Experts of a small language model.
Experts: 16 experts in each of 13 layers, 64 SwiGLU neurons an expert, a softmax router.
Below are experts of layer 11 (counted from 0) of a mixture-of-experts language model. Rows are named router (the router's row for the expert), gate (a neuron's input weights, with its number), up (a neuron's input weights, with its number) and show model dimensions 0-159. Each number is 500 + 40 x the weight over its row's rms, rounded and kept within 0 to 999. Numbers have three digits each.
Before each expert's rows: "comes after" lists some tokens at least twice as common just before its tokens as in all text. This comes from a sample of Wikipedia text that the model never trained on. Tokens count by the router's weight.

# expert 5
comes after: " | ", "0", "2", "1", "3", "; "
router:481531472486442500446501503466493506429490423470431509513552477577499501505548437481502473515417510473543526531490457508450506480485517493486537489504560431505492503461481551496475569492492428588562468550491556522519509522486475487462444501524505412450544545493483504486486484562415516468584506539451450557474533536501459526429469505498481522496533546446521520512423464621508508566517598514596507525515478511476500531545505444492506479416513523490439503546548509463534537473427487
gate4:529460459506444565467385495506477543599542451536533439484436564534455535477483492489518525483491414537467508518478500537496516518512440485468460490507499520430467412515472495560500535481419419546483448468501484483539431527436457437438448419466481500460505476454472508485469482477561513513550535469509466564530534492503518566537486544522510534481559526480536481513497474461574479553510579475550536423478480536408477509532467513488505485429527519494476583469479524501502503459452489
up4:527494508506520469552534483443499529458553484605519498521486513488513552488432500521536490558525472418543528503454468399498481479409548507519523543528464565496461570563536452503516494431565551420466499492459520519461523466539487467499549555544529524542474483401545564441487569531528521571513514484534455489436492491470555474476502507498454492473443462602456550521506477483487519534501457524418564508521504477542450486518466520517465481524539507554442493450482567464469544488543449
gate5:495418561506529454511457505449475504461524516547481538517504461561469466530543535523543508526479433418507556496469530514552520508510543456489510435525510487377521401491446474468530473490524515474515510555504529487507510502543499494555484450485464415481541495514564550491422522537465451467499516459633495500508439397451413464463512492481500452485548565538497509511470508607524534559570464488508505514520524463519489473499479522439493520505422498511481518502469466474531501449490417
up5:482511522504494574418487509494471493454581455488439560460509484451498513477498522457516581524450505467479481483543548476520498402574574468495491546541413527402496419551608476533482481545518432478508445526507504473518512497517532502455446473491559519571499480562546581522506444412526495491484444513500470463534512528485510518506451475536461541481493543544518497501489544474537519497522471490586592454540496499484544520510493532480481530468477446538518498476500530495434481516608553
gate6:517457477474539513501542521497497472501486431498478542469524605527501471525474494480513561532493489551387524536583537549538563437534568452482518500459565494507452473435497541531483464524530482551586524503474544461503498401505457567497487495508430516431497457557488529538486488505489498502508543540500531542442569470455569489530415505486462528533472494495434501528511442566509465489533511461465573555490501607513462496416497512461515525539502528529498489458482402521473474564514476
up6:511468440470427480539534521547483503557498489494491498570484435499547569503479531478489442484432497454522572511543561490466492527445501541493471540515494527528492573492513532464522471496477498526431488474544539566484495494544522501394501561490545539552519564490547490549524488467556508507484502507498586501504460562565474478478532512444522498541444516499512437466490541424423504443451537442473434538497464431512548517477493473526578394488567509450542601455537457491490477463517447
gate7:451515478483470550453423552517531562547436491548584498514451492550512554537556453471468488522474455463449536579435465548545506536536467513495539455640472455456520484497547518484490511448486502450524554484457490504501483495504508499417480478516546546514491526431453513443503451537496435493452479529520481448462510415484523483486517491478478492544530573465522522518481481452490467532519402556466501535484435545501495460543503504510575514495557533502566430544434484547468557539444495
up7:516525554472542470512448537388513453523510508516520388509517507509516491568511478452496528520486494462473478468571474447537399480547560509486543473496447431511459542509501486513445523537537476453505453551559513506527483535429554486639552509442468489518518530523520546537535491541441442480513499529541501411530482490532385512528508526506481509517496526501493439527479558445460499531552487523528479537528489423562510465475501527545474464434530469513532507502427473518491518522512403
gate8:478507473485468479503591459444517477477488463483487411510478505519522426484502465483483548492477528466496474426547518576560481450452487424511487473513460457579552475533491493455499531474577529499405566525520481489571496439513463544486454562519465489444509536529476521461525433469501455594518525551486455534511426482495525530493479558496578479492472614523494480486499466513473506488612579445498500587502490526482532545485512506487530538570516526476454508461547422509489474527470482
up8:464473535469456498514488475522472547498523404525538460488499502517499516482484505513519501496518435559520575500479508490532598419568497540465501561454458539439455394444554510509538508489494471444489492529475478527570521457521554498471477472524513539533556488505447491562517540519517501472535623458538479466454444522468527477514565444457453569508507421490550435479490518483563525521461447481530561490460565513556509473525494495449463511479526466539500560541610467514462485519554561
gate9:501574534490535516482557536498536505552476425498524550478478446451541481526522553509524479487438481440500542479540518497496526584537494536550455522532555507482419552495406476563437473527512557567519494532469497543556478582463479431520543481440458473503496504582511449488461525488432475410463470535558501509516496522513475550510447566439567482504474459485513441588532488506511402465502500460520533490468470477455497500509554451511562453499470539424460497487533471478518520474562439
up9:460478484501460477450393467526450465491488446404467489477432496517572450488456467471452491429585496506461507531516581455499480483486477498491496528506526441462568482502464503538507483480519447438526510508497596542463499496513552456457529515561522543518541494480400504534594487501441556514527606495505516466460494447595484478479487554498516515467434582549420550508450466487500523542559517453459555491450544463530488474497485441512469486516478476465496484471477516486454536512478450
gate10:454532490468550487470535449537588465480545480544408505599501501589565482505475482514556440452530512503503497518473506457532516500471538481485510365577530517496502508513510589479516539488517459508541471524464496466439557458445543484521543524509517471526457529483577541490499469525461534488467490507472618515536464456544550511492532567546486557517557572467481486472458429561444551465508524502521489477533509464494551520567514492550479464530546462513536479529457534413518554480504479
up10:478561496434500492489517531416490527547589510460480406522472519483482506554496448479476506529551481527455525472500527485528463409497577475540565505511482495474552494482525457536435474557499506509561542527474522473520436509466503471525479592539469526555467469559473465490418449435444427548474576508553568506489455504518515533517496533604546493490501517504519526417480464493465504500498573497500478452526536479535470533501443515499567452427598529568533468497476516508511500570472484
gate11:570480610532459553511435527438494517485480526543513511541552539573449456537448494477535408546421518503521479504552520518480505568504470442491554554475576538458522508464427504497449557509460515500468431457447550536564506453473522510495492586514512565496500507487418521532527485566498490455534544411508630477468504465475511462534536454510470498526539541510528460488465478575473478505467465471495537503487564494470478434484499493462507513450495531497495529456466493475498580472534470
up11:495459434393497516524554532569562502517484518490526550390506493499558442552494538508495587562509522497501527511539557495425548538459521489494501472568505511461483482449529523471385459504506387491450535482539494520497468457514551499495595514495551473445469478495562492529462522499461450487446486467499489512506512523485448425530426435495578494481436511521479524481426551520457530503511488513525492453491557497536546517465459465440494534501542415470522466531526473568544485488516502
gate12:520504486511501624530518587455513553524443432557477498533489523486544464506535519503480528512477471546523509526429502495538560514508421472521460476481531411524577550479495504501428459508462470487520471475450508537397505501504508442465426528523535501514530460569530559491486501494456461492554519473585527445560443520475547535477469493429428543541528547409530485569556494526524505501531571536551524499490485512525451524551464500407490464476431527534497513496455523484548553520470516
up12:496496480458526513435479459512489501460529516487550406491528485408504514470537553456512504589587461526443509493506543524408516449530566495470510478523453547496445513434445559397498544615530481475507468514494549509512455508426492447501492534535476577476488474496458452578422524525531516546521548600545540506493527533542474485479495507523452513479473457468540438498464507519542484474494471502495491453507526500476531422508545464534510545581493539540491485547482501580479565524519489
gate13:578472464431569499519476483531501541542462490492457486579547497485439548536527430430474563486541552416571476489578416479513511544537431487508480498538513573533527550510503476507527572561507506540525449525500582454549446462479483477468476503462500504517509555504512522483506620504520506585580472495449486527462520463519497471489556545493486477509520493476508541522467447563568435512512477515495513496553488472458515502510533539418501514482506398478535438490498481535457504559552526
up13:467496537472432422506478515507427461501491498551520537464418492498478531473455479500483416413553448442419420537478503478569482480484419522473456577510474494487519537523419511518474491457500480541600491523574507497498531468479475522510510512495435467510528491528500492494553526506514452463473529544517480513500531536503579536502493450494489492436483478416466533398526526500496509503502533465394540513562425514557410518537481527523511539535452552518482545505495509465585550476463534
gate14:474481478456486449480478472453553507562528589506487458478471516493447529532536515505499515530525490481467494531464534414509499495471470473477519487433493445501506456569557441447473422516472474550554418447545438455527526512505460511520519563473438490494532487485544484493518519526462503532496535532536510439579556442522534465539537448451488448449520499457475518527493434573517600492435477502471412503543466541490480513501468480527558515496566501415520437462463463397554494460553569
up14:505525527495523491510505502494512484449448554534515470450471567492571491497438456477447536487541517515496481507441582483490575453487451495434443511495516452473536457475499561509516542470466517539462479548518517532549542491538471538503432548531555487596510503448536386571472539519511536463577584490500495444518471468523452479416515489455534433490512449508503473494506503483500572426512560432495537528492556500523562466577470491530556571495550490507539510508541438530479466490584441
gate15:433541573476529537483526491475433500469561421518527484453506469559443562484596539446505532473483507515533537429523506516486523618550520487527603504510500524501479497479466528392465477563535523478495531458483495504424425446519573480486475481445503463619463459468539421501515528534530498456547543517504556528491482453492551507508534462457491452507547476482516472466444526507514500471518568494519532450480438490525528503488519549457554412484510528534454548539473482532531500506520498
up15:442481457495497551569475494582444498543420513503501543491462586508565554430458491520464482446456487536467432491445610547447466551515440512521464512477539481488529440524451554503514458639493439535576470564501483512479528548435497513481535529555497509476511504468458539541441509517518470462478537508448488534499452500516434439548456455539508577485546528442505490490505508478476506525480513512548501534478480447481486589506502506469473449468467492530540502605520499496509500540469497
gate16:484513480472487507519468459461488482551479552560470465612471429511551511490502428468510498548477545495514540562526507564499436554524467507542519448500519467419539426415453500415458570530481487589455622535498470531498565482541549556502481516448513513493483508522550489531491529443440482496570476457501471533428498432557511555505449476482524636508505508467494507471479465490504446514495499480484508517548485486431508491568548497536470516530492497560490509511495489505483494536512426
up16:491451479500475523537505501518491475537447486573472529519492500537562537534453476523576555528520537533543507453489512529507513461498438434568503541486521527512534544455471573480556539517498430516531566578522497502471543490579558558562526453537496524562507545521499485604560520494507590575436557416489508457496518475420478519499482433489480539487481445528521547556423488449467542594493502550494529496450472530502443470492495474530492512491565471454496489471467521522414526565497498
gate17:520492497512477536555495471495484564488457498502434496523425494472525472440535537432496547460480527511482469538486436525585488460487518397481489454468483556455511475613546550565523570535441462497501469542492514522553542448404550516531466500523417530498511512514491518527444445536644551493502524543549452431407457498465502507455510445479468531484525510491522463564450502485486537483560501505496506532474473492517509526512496508479530570420439499430508461480478494528482500459461482
up17:478460478439451471541482510540500525537464502499495550512493490451582504508504431474499526486546495505475440502449526559493493490507550473457476439504533523544460449501474512535465494514537465540520533515443514486562478514567597495529508419445417505501496560510528450526472458432499435501483394477434440509558464447564428560485554494490554449463519486466590526537446470419482519513495526548532553556461493481514575519465474473501482495445546519519531450578566475488453489480435517
gate18:535461498498450556403440453518480405539544471504469511502435500511445487571516563531512562553487476559424473404506435456578519503524497499472526512480473455520566570486521443472485538492465486543498502570512535525501487451520493523449491580459509439544479531457557596550503513561508487580483513459557537524510551499527483490500457535541501540542554513495529480559447519419526434514504520423526499484499464533515490538542492500507519500465503434467564469558497508504469455454563494
up18:582464523499526471519528518477497517518410516494444569582527507493449494537451491521502511491531481443513507568483494461462461500528543509504439482494496520507469485618516497551476459495441570511474553490529497502443540531502457463515562491445491476466509511513497468523470587426473607483577462494472488471467506473496504491495471501546497465524479415431508520477596512632517497489435385519522446472507496512528479454498520547537496477474430529530534480499545531588497516551458491
gate19:525481507523538467447480451576478457418477511435511469490584518519579528522540490556517450465497514510445572570465499524499520461537408460512400457532498523473468476446535463512478497506502476527480460454504536523517427504523514496536442443500486465457488523516491488514428512465537520499487497565458525492451515444446467571554492508525542539538552572425504560432463485501572481481480525502501504538489455572532462484477497445580583479454444488467443536547567534468529524521437466
up19:484453460496624499557534482499513501447450514464530476492466507524539588481468485476442474501521471470487592502457546513429546521491485423486444490539528485543445515493544512467539544519437454443522579556513549524492438522489474501532479546453583539527464429555494522522413491515535491533493442573474522519503523431523522491458471432527582469541477453488503524492497526459554414557505501535474530520491509543482426546469447483550505473459482557461509501544475560446482508472570495
gate20:463600495420449518473534581447583473500458519547496514501476545457513419453479481482456438598442454486478527512566546460482484528457504540560480477555493490542486516548546514413511433517478542516494521457515514498479499518557494507508415559578603459523481498486456436535506519492489541493510568502483461464553409527462489518472517489509554549501542496500484513511474491521441515492446519478540462481570558536537464471498537499505483536470428525539484426468524471478572545546467508
up20:520455488509567566526434491521527471540461479496472448455547485504499483480536553500504540541464500510426461519533518549461514514626499489521515480474538500505526541492448513585395494485428444452559438565548475555495498489533478478486586567538560550521543502514461488529443530562590469502472418466531558470459544473513471585551490536502533465521485534467472436506499490442508505545465497554506533543482461469455484480491441455515495450481545511441486551469495465476505543585508480
gate21:525558504551517482522499525445519481506551569492539465482526520438460503554499465476561496572470537529482468481473501484488612471464492534500465550519457490440519502544533553515514457536502444516463503509561462492506483596477475456535433484562509532554511527460498509437534531457490506434565503486534569465482553489473454420576560536476491518396438522466558474583483524490476527557478528489528484499513383446515516512469491545505491466444440510541513594592519503500479529485512510
up21:552492522526513535544483488498505497484532476458498559410484483530531532448485492539483469473475512541519480499433500524512539479451505493504591471455499474462421491441556437506515462522476466544530514519528534475524535551484462476534459536504575563585419436492499435492468555541467548520542483523551482490476504471456491528449493462520525364462536482542560580506529480455441507524450464489522571522462426439424529532527447523531571548454504503489434512541433491483441497494521434
gate22:506492511511479531534510578475511476439484474569517487470557490507392495510554494523492517499512488612500530592432545523505454448450410460525498438524509455550508486538505552505598496549566460600590534487462434486516489517475516481544567531542506524498455567528443508509446453448476470447507510447512506474508512504502471462502522468476430483565484569466554501449499455527420489516460468506484456495493528508535474561469491453426514524399501534470517494520478508534510518481519459
up22:507501524511446522526480531503474506508492502497436656544532498476467479435561500461441526489548514517534520459481557539492483466497481456596550535510449533505553530550462459538490421541486479608561525453474496593562498513497508526524584537550511526481521502514467531537390526495544492496539508516492467517585539507492477486493493582490476505554441520480546485528521578486497506530414482423518507514514514529551543539497529521476442481484530562424501522523539438516488463524515539
gate23:520545459440517534500521490556469560533521464533490517471486462462558563417487524648475447473485457513527501506523442495492502449598537521458475490457506529542527505529509483484480470492476473481524486470442510588557365430518507527461472455538588511529488469509510464453528483538582488517423482499489512460450538475589496526546545504491538480482537531447448533485598551522524494526549487476502501521533512525497511539513546545532527542522452462556514505506576445533539489507502455
up23:426527523522466484552475498500552475558482495541510529519468545501513425495555471622453578524512461454468494493501536488507514517533581507487538523523439520477598489504501501487537512515495478422533448489465394502566448532488560477592473533495547483487504503498512528487493462500548460505510506535514547508517549426528505598542463442527476452497618522418468592493483510448514537471468506470471518548495518505501458524555488517460513474493542432465520455540487492508441548422483450
gate24:484531464472534573561520537511544506478517492478480554500604505539497448518517521526451469435501465573560465482502519506500567460538484532510503543451571468478508494472492525477520509451574543523522499410543443499503413560447488432516536505438476437495460445507476522463490531499470494484541566475491518456523478496443500483520542565566470494469421507532567541506468508530508504544438483513623480415454528473490481535489580478466427566492500498455426491472536521461470440470497545
up24:559500439515417406452466456518477495508449512561495474531437431493527480525494515545518417592536532419543510483544538429470509516486515504580441470519453486468497491526502483489471492537443520471462515534496479433473534512539465473471533534573492557522513511539538534488527450479458518526521442432544538548520542463550535508490406516533506464532521466529409382486449547534450455456512469457486474570510512521450529482387488502461516462521530503502517498509485485494531574485511497
gate25:484493492547493590538552479459495523510520447540524534536550497535523545499477477511443476526463549504503538517561462438511606554462495457548570473507428457440453459471491465501505480545472555435518488532540505471515521536550485479548502480468523450499447499493524542482504520527498510509434490412499486446469499464430463500483469507541520551468520511441499484507469452562536429499521586460465544503531463482527604537580428464424533504480539582535462458498572482453566496583493518
up25:510496544475469465472572442524538444507525499416498538413539512493444502488435432487561484455547439472464452519496488490499504481514453528515572464464437508477497504534568494449574542524516478558514472501474490436433526478538503473510491512484449515514493548452572481584501419422516556558460499519505492531432512511473502486437481476465493525524475489504434522434512500447495506511451509522491384510565539459493514464433498539458477449568490455435561497570471540553478515429479541
gate26:531482562564467523524423429508499552470546470577518592551478473502531530489460439521463501467471503490475534556519495521518461492509499419604515489567560615528538460549510528510475514514438504469561488451401514538501472525495481535499490603536457449432516493466528487461478488540445483508450451530465522478481504443503525449491466516478472485469532594508477541538525506486532527595532479462484469500531519496483557547466505539546535456465485459449480485531466516471568501438544450
up26:493501418474530499425563518487521477457506424500473459462504464483447522522508474538531497500496464507477561461523571505470546485485540574504380477509435460412499540467423496486536474512483497465491484493556460503464485467506522490524548438504570507545515498470554509502483426476418509455476546526530513481602473490617432496544446468492502516534517472556502407445521492417567520454527522490462544493511463499452509509438461455490583502489542510459507434481494498487502482500562442
gate27:525510488472502532517493541581512521524528503486428463526501482439487511520499548505485480551467480522418460457575479458470450445443631569402489547523529560451466541480409513443489442465553482562539473507506459506468505494498608504461500481467550534504475551449496542520506445440487489483456521470525533454424498549474392512523528510547465502534533526494484478509525463423516465477467568483513492514469496500471548505537524517548502492457505500503558478526490463439506444521458398
up27:515464518445500538531425539530474463530548530504518554538470517494554488432478458505538485481534475480477508480581502508482411495468499495444494551414491514490462466539544524461473541491447479552495470488480539550417531588550527415458466481443577506485486447557506497597448485489483445538487587405507456452518579452467484505485540525497526516507522501494461531509512499420523482568441480489477449539547434537473501500483484443472478459480560518497480506501560444468532473526558415
gate28:423535489497510516487449555507523521453499570555482480480502571458502501491489522555470489454455484512551455537556506492425430541501523452510462512547539495467391459518455525424560478484518483529412498508595519562466511437522507534462513496522482483518515538496494515465441457466519437536559584519479440513541493498524483475584507582484504423530524422417542441504416492492506543504531489505488558521503532518506495529550521461480525513478530480486528486535630519534442483534458507
up28:520494540487469495548515487519521417515489391455499595527550472548482531526529590467482515532565532543494505498466529560552459482406552523547536509462523504515516558505493445533459478372513483538504463469503510511566476504541548546513560471523600519467461464516529439506517545525443472528473543475529467524431519534480458466471420448528487569490567562549509502472475559449573508460434504509522482532527490544561485475485512493524475435466538494538476544495468473464556484498492529
gate29:485441561499504539493467567474480580527496518495535554506446432509484429468525463482514507514408454500482456493406463483489438500502453493419574496489519467514503534548569484485483435543551550533519481523457548510477382531474521493463528508464538502501507505495491534521429425462603496487522458511531526522494537492504571441449493470542554593465495534555454502554460476543479502542459537516542476517513509488528485535494488496480557471480529518506521489476494559480511371426444547
up29:518474541566441562525466559431453524535501440580556528469529528481537549502503498455529510457506460464561421465531537419558474537528555494469546457496471460514518487547550525495462458569505508480456536484461480521381406546494512437584489530477526452497467487521514533505473508460514497497538463463454455454526473511475497471450443502494461460475488519518530480532489474528512485509470533597536470411527467469517492502492521535533456483425522513499507564579414461591477504462544507
gate30:548501514499458613479406492514520449469562524470503480519496464546485455491520510574455518505546526566516542463485507482477580453524504477521501500515599523544508483542578472476495471511521494506507522509563468497442444473417456493510541408521441504485537551483510525564370489530523527583442488450561495584509523494504472492526534535510511450472557469572504515529477485533452517495443471480515466442515433485469491552552519462479509516516536547489455464511576437508514453489448446
up30:449438487509464601458479480578538418480438472495449474446501467480504603461550562479563495493446460481533528465499463417468487550518486464433460435522439469517537491491438471475512498508499527510467486572463476550525480413469499452479483512526495522420424442512542440488521489546509561530521460452456554461489531520617520484450485538535519514534492499525491504457524393467517493447540526527491484572455494483502488535518490536482544444519489542528516541480525485473465534473431482
gate31:526532485466494588531509485504543515505530475483487443427528497528529543462435583518541500508516447508563526500508457568557532444486439513526520479495532473566507511479501423530590431499507550527506479526478444516534494489528434473525449523481534502540505476522426501489446497575427524484476515558469497552543534468496550496477505461497479507541558523534484509544498562464520512561454533488505529499455442515511530548531499517475640505501528583510485549596513558424578505442428536
up31:555505472502534428491487436500505472452503559445524538511535455534429556448511453463509503422427541447545513518448493492451454539533536530553447524480466500517518518519595527579536542484470494501541585513516531467489529501500509556524524503472479512449517516487534468471507511567447569584413431519465476510494462481533545451524478491493532433563483520505522572534466433588498428467459485530427454517473489545590452503466473561499506477496546469536499527458495486508450521563455535
gate32:439494517459465482455475451554452492447591534445445525492453389492468494468459496570508516540439434505554504484466544553448547479548544540506517488521511470516504590470551453504463489522535441426482492494511540537508456367474536548529515530551484605502458547499484447545472471502484539538509512570480502493502474536547463516436455591545530502543521471519520499503492491524495519494520442555484464511483527535503480493507498481536508566470503503539498559549490368490476468532517478
up32:523492471530454493489493548585499519531538487511464518515560421402521510508557485511494479492488470499529495457416515504503532536561508501584517505424498498507417521520460469495408413423536466560531508410477477498492491516457498450438508485585593553539497450483520500574457495511521508509464420464494603542475524569431553506522506491528445454490436467501479451406526466517468524468537526453528471546528501552531523486511537492525510579525506460531503527511486450495506511461512497
gate33:449459517521467558505573524593497515435514502510533431494464563502487541442497470478538460534491535472577440507636494545509543561572472539536547501512563550423515503417445545509433559492438515489460465530547579465481530538487512479526443555536486496457496460518483548468503489494573526515479563514447474507513411512526471527463511494510481485553535557409494530477485527529512552525497479500465490586535474538473510537503518500536575487518485427480519534524536534468496506490544533
up33:577453462492551491582588527520436454573479520573506513501523403424480528527436454468494548501493481498463488480446591467538483441492544454502443477550433550524467521462503522475541459515504449540423511471507488495472482489500459516508565534550463495529521397509519513488409509474517586568478486560448508491493499459446476520554491517543492468535491423508441466504548549512498514522500476472494515460478493498411553474466422512490537498495551453506481470495429494543496560494505451
gate34:495453547547489452500472520478489574488524476517522482472476553615550475491535489484524517486418446429460516533549497525475467490551455445535464535507532400481537438498522527448425543423542469557558461547480412463491517483524486467464528467438405501529495426505606471489439558537521500481559494483472506526477521461539474511472451532567415512497507509508500504468474495539449538490485473453540536529513462469470529417448470486461515479436555524520492501481500450499536549557538488
up34:482525550450522492536521504472459492496572486514458535533517554537464493585497483453498500538457519521476489478554523519464503487470486500534485565551497499544465510543489482510545513521488463491575499468468573420485490497532468511475495427487527570450488529442417476505617590561444560558472496525492489466465477473560472477592499551505496503427497551519529475455512449487389510545495522469479466403493499490476450508475447500528456438402436506447492495561512458543494486498556556
gate35:466452509522471461428509557510512482458614482470476597507499449463483484525494516515485506550453515466514518480490554567495468478553483490535541509551511467437543533462458538524433513467449442442521482447523459531505516509576545510446543421493524522552471508461524425511514495519501539474422477552544539456568435547503425494477456383548479467487507492510503521524496494466458539444547506535483464566477517451433527545444502516488494511526506540476523584513411433533558526508476531
up35:416404493480514471410565420509480526458590528446534594471537502434481509563442540496477535470485505463529479495475564537518505522504480537524544524576535541528524482555463534472496515545384497452569577507526533562488496525493446556449511491433488435538509433496531428484555466489550436493542540519498493476524544553494472511494564471466554512460472458491490497577471488548489499469521549432523483530480509487504507498497500491513519493514462516467416556490417509474450495513487493
gate36:524485537475523498557459527464494507495400468497429512498485481508495549512519401489539475611461534588533601481451462512478402486507503451512504485473537488553540460538521453523482466480439506586523534578458480475462494461482541551529475499521546465539511537568443545540500513521524450478479500510491481447484508572483510490498378571483481453514514547539467522562482547470568504470499532506448491450513440500440497562476472453446543484472458470501493393502490490494498482535496501
up36:472489415497487503514416446493554440468551539506483438534476584484517551507512460504517512505507501471599525517511527501506510548510493529472477563486583503521493505476492495457445477515538458488525554506507614480545492490562498473560578590467560498477512520486478528542494448482383497575500443506526544573489455503471441517513501579464441457531468444458504464530506433521455452538531504523511477524493516506545538490504529535561481436469542525448471530443562406492531537512537527
gate37:530498499451425521490503560511507518518474478517539441526456421532525539518531444479525426524487491489486436480508454512542505569542424480534475530489557473462511487442474477455562476435547477508472503504437508479553531554450545442499431519537518508460511489494478532464541529511571493505533407470486576541469450459518487511484465503481500589514476560510499576453473499525410474501506522534549549456492446394484485516434503470454522502492503416502448480513513458563475607474586479
up37:516464502478512471595515470494454510490403429476518475493414497527523488402585492525517409508465465469530532507502513476484469461456540454486546508455518554548501466483493463592513469553496540537536431483506460500478482477477460489447504464443491540518542479488527568453483534483541499509532459539513483540492488408405545460446481515545545508491433489493463447486477506502567511481531427537561525461425487535538454530517479491528574486442500458424454468584500477471525498466421511
gate38:555507487512552499480502477463501495501543536447502506434489413529513463538450499530530465495403493540557496499508460518526567476489500472512497466496512555535455527525471537548447414486536476569500516399484558442489489464490504479468492514469511456517553481544548461530456552483458512553438483539445527528509452482507487547533501468421489515561475513476480548574527495525489531490517487455570457562414490509540501566471504516564609581429554516590496507550450490534529512543418474
up38:472537502505490452527440542537481527503511531489520498520429573475556441547524532458466517571539477454463541439505509498534483473504451505491529456569545532489495514482510446453454582553525528538554514558403500522413544440486485475501562502527423519548483474491542577496511536506471525491559447532500480502479458538606491472500495464509534487492553505502488500473423436520455468487520452481435565455487522467476544462512409481460442453539502428453542589522548527501545470431505488
gate39:529512482492509475473538525493494444428562574553522472489489490528476471482503464473527566485481507513432523610478471455432564483578523507479541482508557564430543506478440579465486559540500474510463530503400484538560488455515495531466516492559476463519505589514500519527556492559460528458515545530570414519486503488440518457466492430490591573501502466471544498525529472533421532475508508518496505452470435489508528448498530504536548567478480488486451549525525527534562421503551490
up39:496484539440504429534502516482574459408507518533479527596420516530518527461506432487490429451441508451497448548481479472505537521512483522520590481485473484474522387499513517546497539520475509491488531493494476494506354538518518471491491480517467506473534515510424465510527473490514531573534584479512480549428520473533506532539527520495529459445505481512547536426474449513568507490548512481502462523518487493458519425489437510526523456388450494473491499507577578507551485526560549
gate40:521496485523532517411509531500494473474488537514452480479431456518460509480594470470484449527494497449527458512486511518457422522416420436525526530519493514521477475446457447519540499531410453528536564595424523480502524470448489496489551506463534520418581599483453459447466502442501530526559452534538516536506509532483482507477490557509509438568380542482480480478487495512521545487470528464521478479431531501578519446442486534545543492486405544489509498549508490477529488470519501
up40:536505566456545523471437504583473495535481521501585455537483483575488526559485491522536486479486522429497548544478619571503530544510481486508547490520471470531539487379492499531536544458464574495496443501526490475501545534552516550514537497473421454469546551462479458558438536486484485464500568466451517551528496472492538438479522511550550471479531467547548553423514544490437474546518549549468444484535521520470536419445502433528492535508512518494468434434480524526480557502530502
gate41:481435582507529482487535495473519543529490511494428471483443471515542543510516482505494452539532533517488490528458502601377480436501460443516513475468455485563512441545464455484546496507566441525495494585418462511482521497477563465527445544530481472544530566568464442481575508528483531475522502504554494473500493535579471487451420467456527558578513490528496492473506532459533513563532498465548502468489513491544398580512393523516481487530485457568503510447510494536478498504488540
up41:463440530463546499441476467483560515463556508576477496456507469516505488539497469500470476560521480571538514477446509529532427442521504435516485519440427554585476556518539466510514462542487501502549429492514452497529492505543539467526490555564562529571578509480493506538571525551516434400470472532564455463538439563532441486481442533483446495465504554569463479513535442433455526507562507498533500513498527503478525594513476535518504527494515535568457517453562474513487529531542454
gate42:448556479487504440467479450577571473486550484484576531446541444495508598552437458504449474524423542468526553501439529504435493416460482463437496535544490474529459542476444449469518470528495568520530459538502503564538484562510465505522430508510491447459481521409480502474537510505514518561529553480522513500479527560477500468556506499497525516430458437503470468461536521532552549574587490556547499438437443468494502496449478506521479486492495494585439523509464463510497503491439462
up42:526463457463535579377570548521493485507411499528460493499460479578474506466485560449491524483572570514594572437511531573517482510544539500582553431501437531527460477533485524445480518510534446442460505494490551456428485472501475515414530461521544505458482531444549456511576439517479513533516461479498497439513490476526495475414487504543520483585502408510497460481528450476510514487479478492501540542539557532511481492518516507493472474504577473553502459542498455513534524499531493
gate43:577493520511572463473547469521517571452450526497507500459546503534491435469523550528465484537523542436548560422493494563481479446438441467469539468478392559483497437530447472558465533468465535471521531479427504557587557463517466505450508485504479494500538467516497528516533469487459540543515533458500517428505566469477555426539413534553412501499515553430534512460482504530491523466512532450522522433478527447462483541475492550518485495522460547575449519515511487499460569537478500
up43:550512533506610507479415542525494554485471544447458456548482586510525528470509546488572520517480581522506523470538504510468525464473540509449476408571446513577453429494475480462477519521503533503548453513433509517436544477480544593535505436449497435566538462487510574461514487463497519528454473465503552476498573484527554524461508490502472503507523583509496545539476517485514458505515463480502512484474500543436520451493540510486505408507448530483497466542397506466546526519506405
gate44:512439428490591477505499545564526507477500466468427541448501472544558495407532465545512460488486488568507473553515512516564415513482474474536527462470465453510450603472495468477557532407487470570554497537459463496545480474488529467476480524532500510485444434455441504492464477529455530514445447506496505403458506427451522528510530483454511418451505446480525415461471497528489455533471499484488525515465492511519466565484522541426531443501501531493513579508540543429516520529481444
up44:529499555506436521490488468486422539502539493488443492518469466474476489482500513460472530524466527541563532452544451492493606498466512525520501493460471448528481553447521485541513526475464568449496418507526501466467508460535524584529478512479437408533543539526549585415468464513580588508501475499478487573453515400452488532571483530487475563478560537467460494542451604529568468414525496514490482538474484499541544485419524485476501514505520540461501521474468552485514556525520505
gate45:413473472481526416509542544510473500486487545458539485489498548483482561497518465462487499452425532533530495540517613499505473507484522464439570443492457494429485432474484462521475505511514486538463503582433459508489510528518470503478443523463547518439428533517550535520528529497552475522517523504475541476468461532547523497555474506529515446487512548487523527470458404457523480509427451470533440500477472493530451482499450503574537515401591481537484526656552510507486456535486509
up45:590493483517544442547470473545526566479494479428497501578460458560469583581479523498414432457515509430462491481461509502492519496528466467507526484510532434508494494519549415523512447437473513540508463533489482524553479566554462489519493550477482479483514457495499452492537503506489582558517424420497507476503444549469547435475460537524533519537431434493541493488447457504514534553563453501532470461514508466529494471479522451566442464478559567558494446460590528513556502499519517
gate46:537521507524509453481478414472502537446464548526503522517572517475480486539507442457532507487545531550477517585451487466527501540469445502568524474462523564477548477438509485520476512511448564456534481442486609538589527586502526520455429516477499511527505499516510530522506525536435497461513487459511449371511532487464500525557517504501437529513428524523483513548423493475411506489491516469495518416565494482504517476515512473510476469466437540514444468496491535424399483471530583
up46:477534499494452554504503437510481479443516473479506461436507510540491566430567487472522513532453467463534441485548514553498539444449438490551505505583591469511466529505530525505488490519581545434521468444494454405522528491514524513482475456497451452489528513486473453552505480584567543506426434456516444472566568510557609523499517503510460402538493485481493519525505507522475519558563499487568517487507529516522489465535486404456507490438506484520472539527575459467477555515506544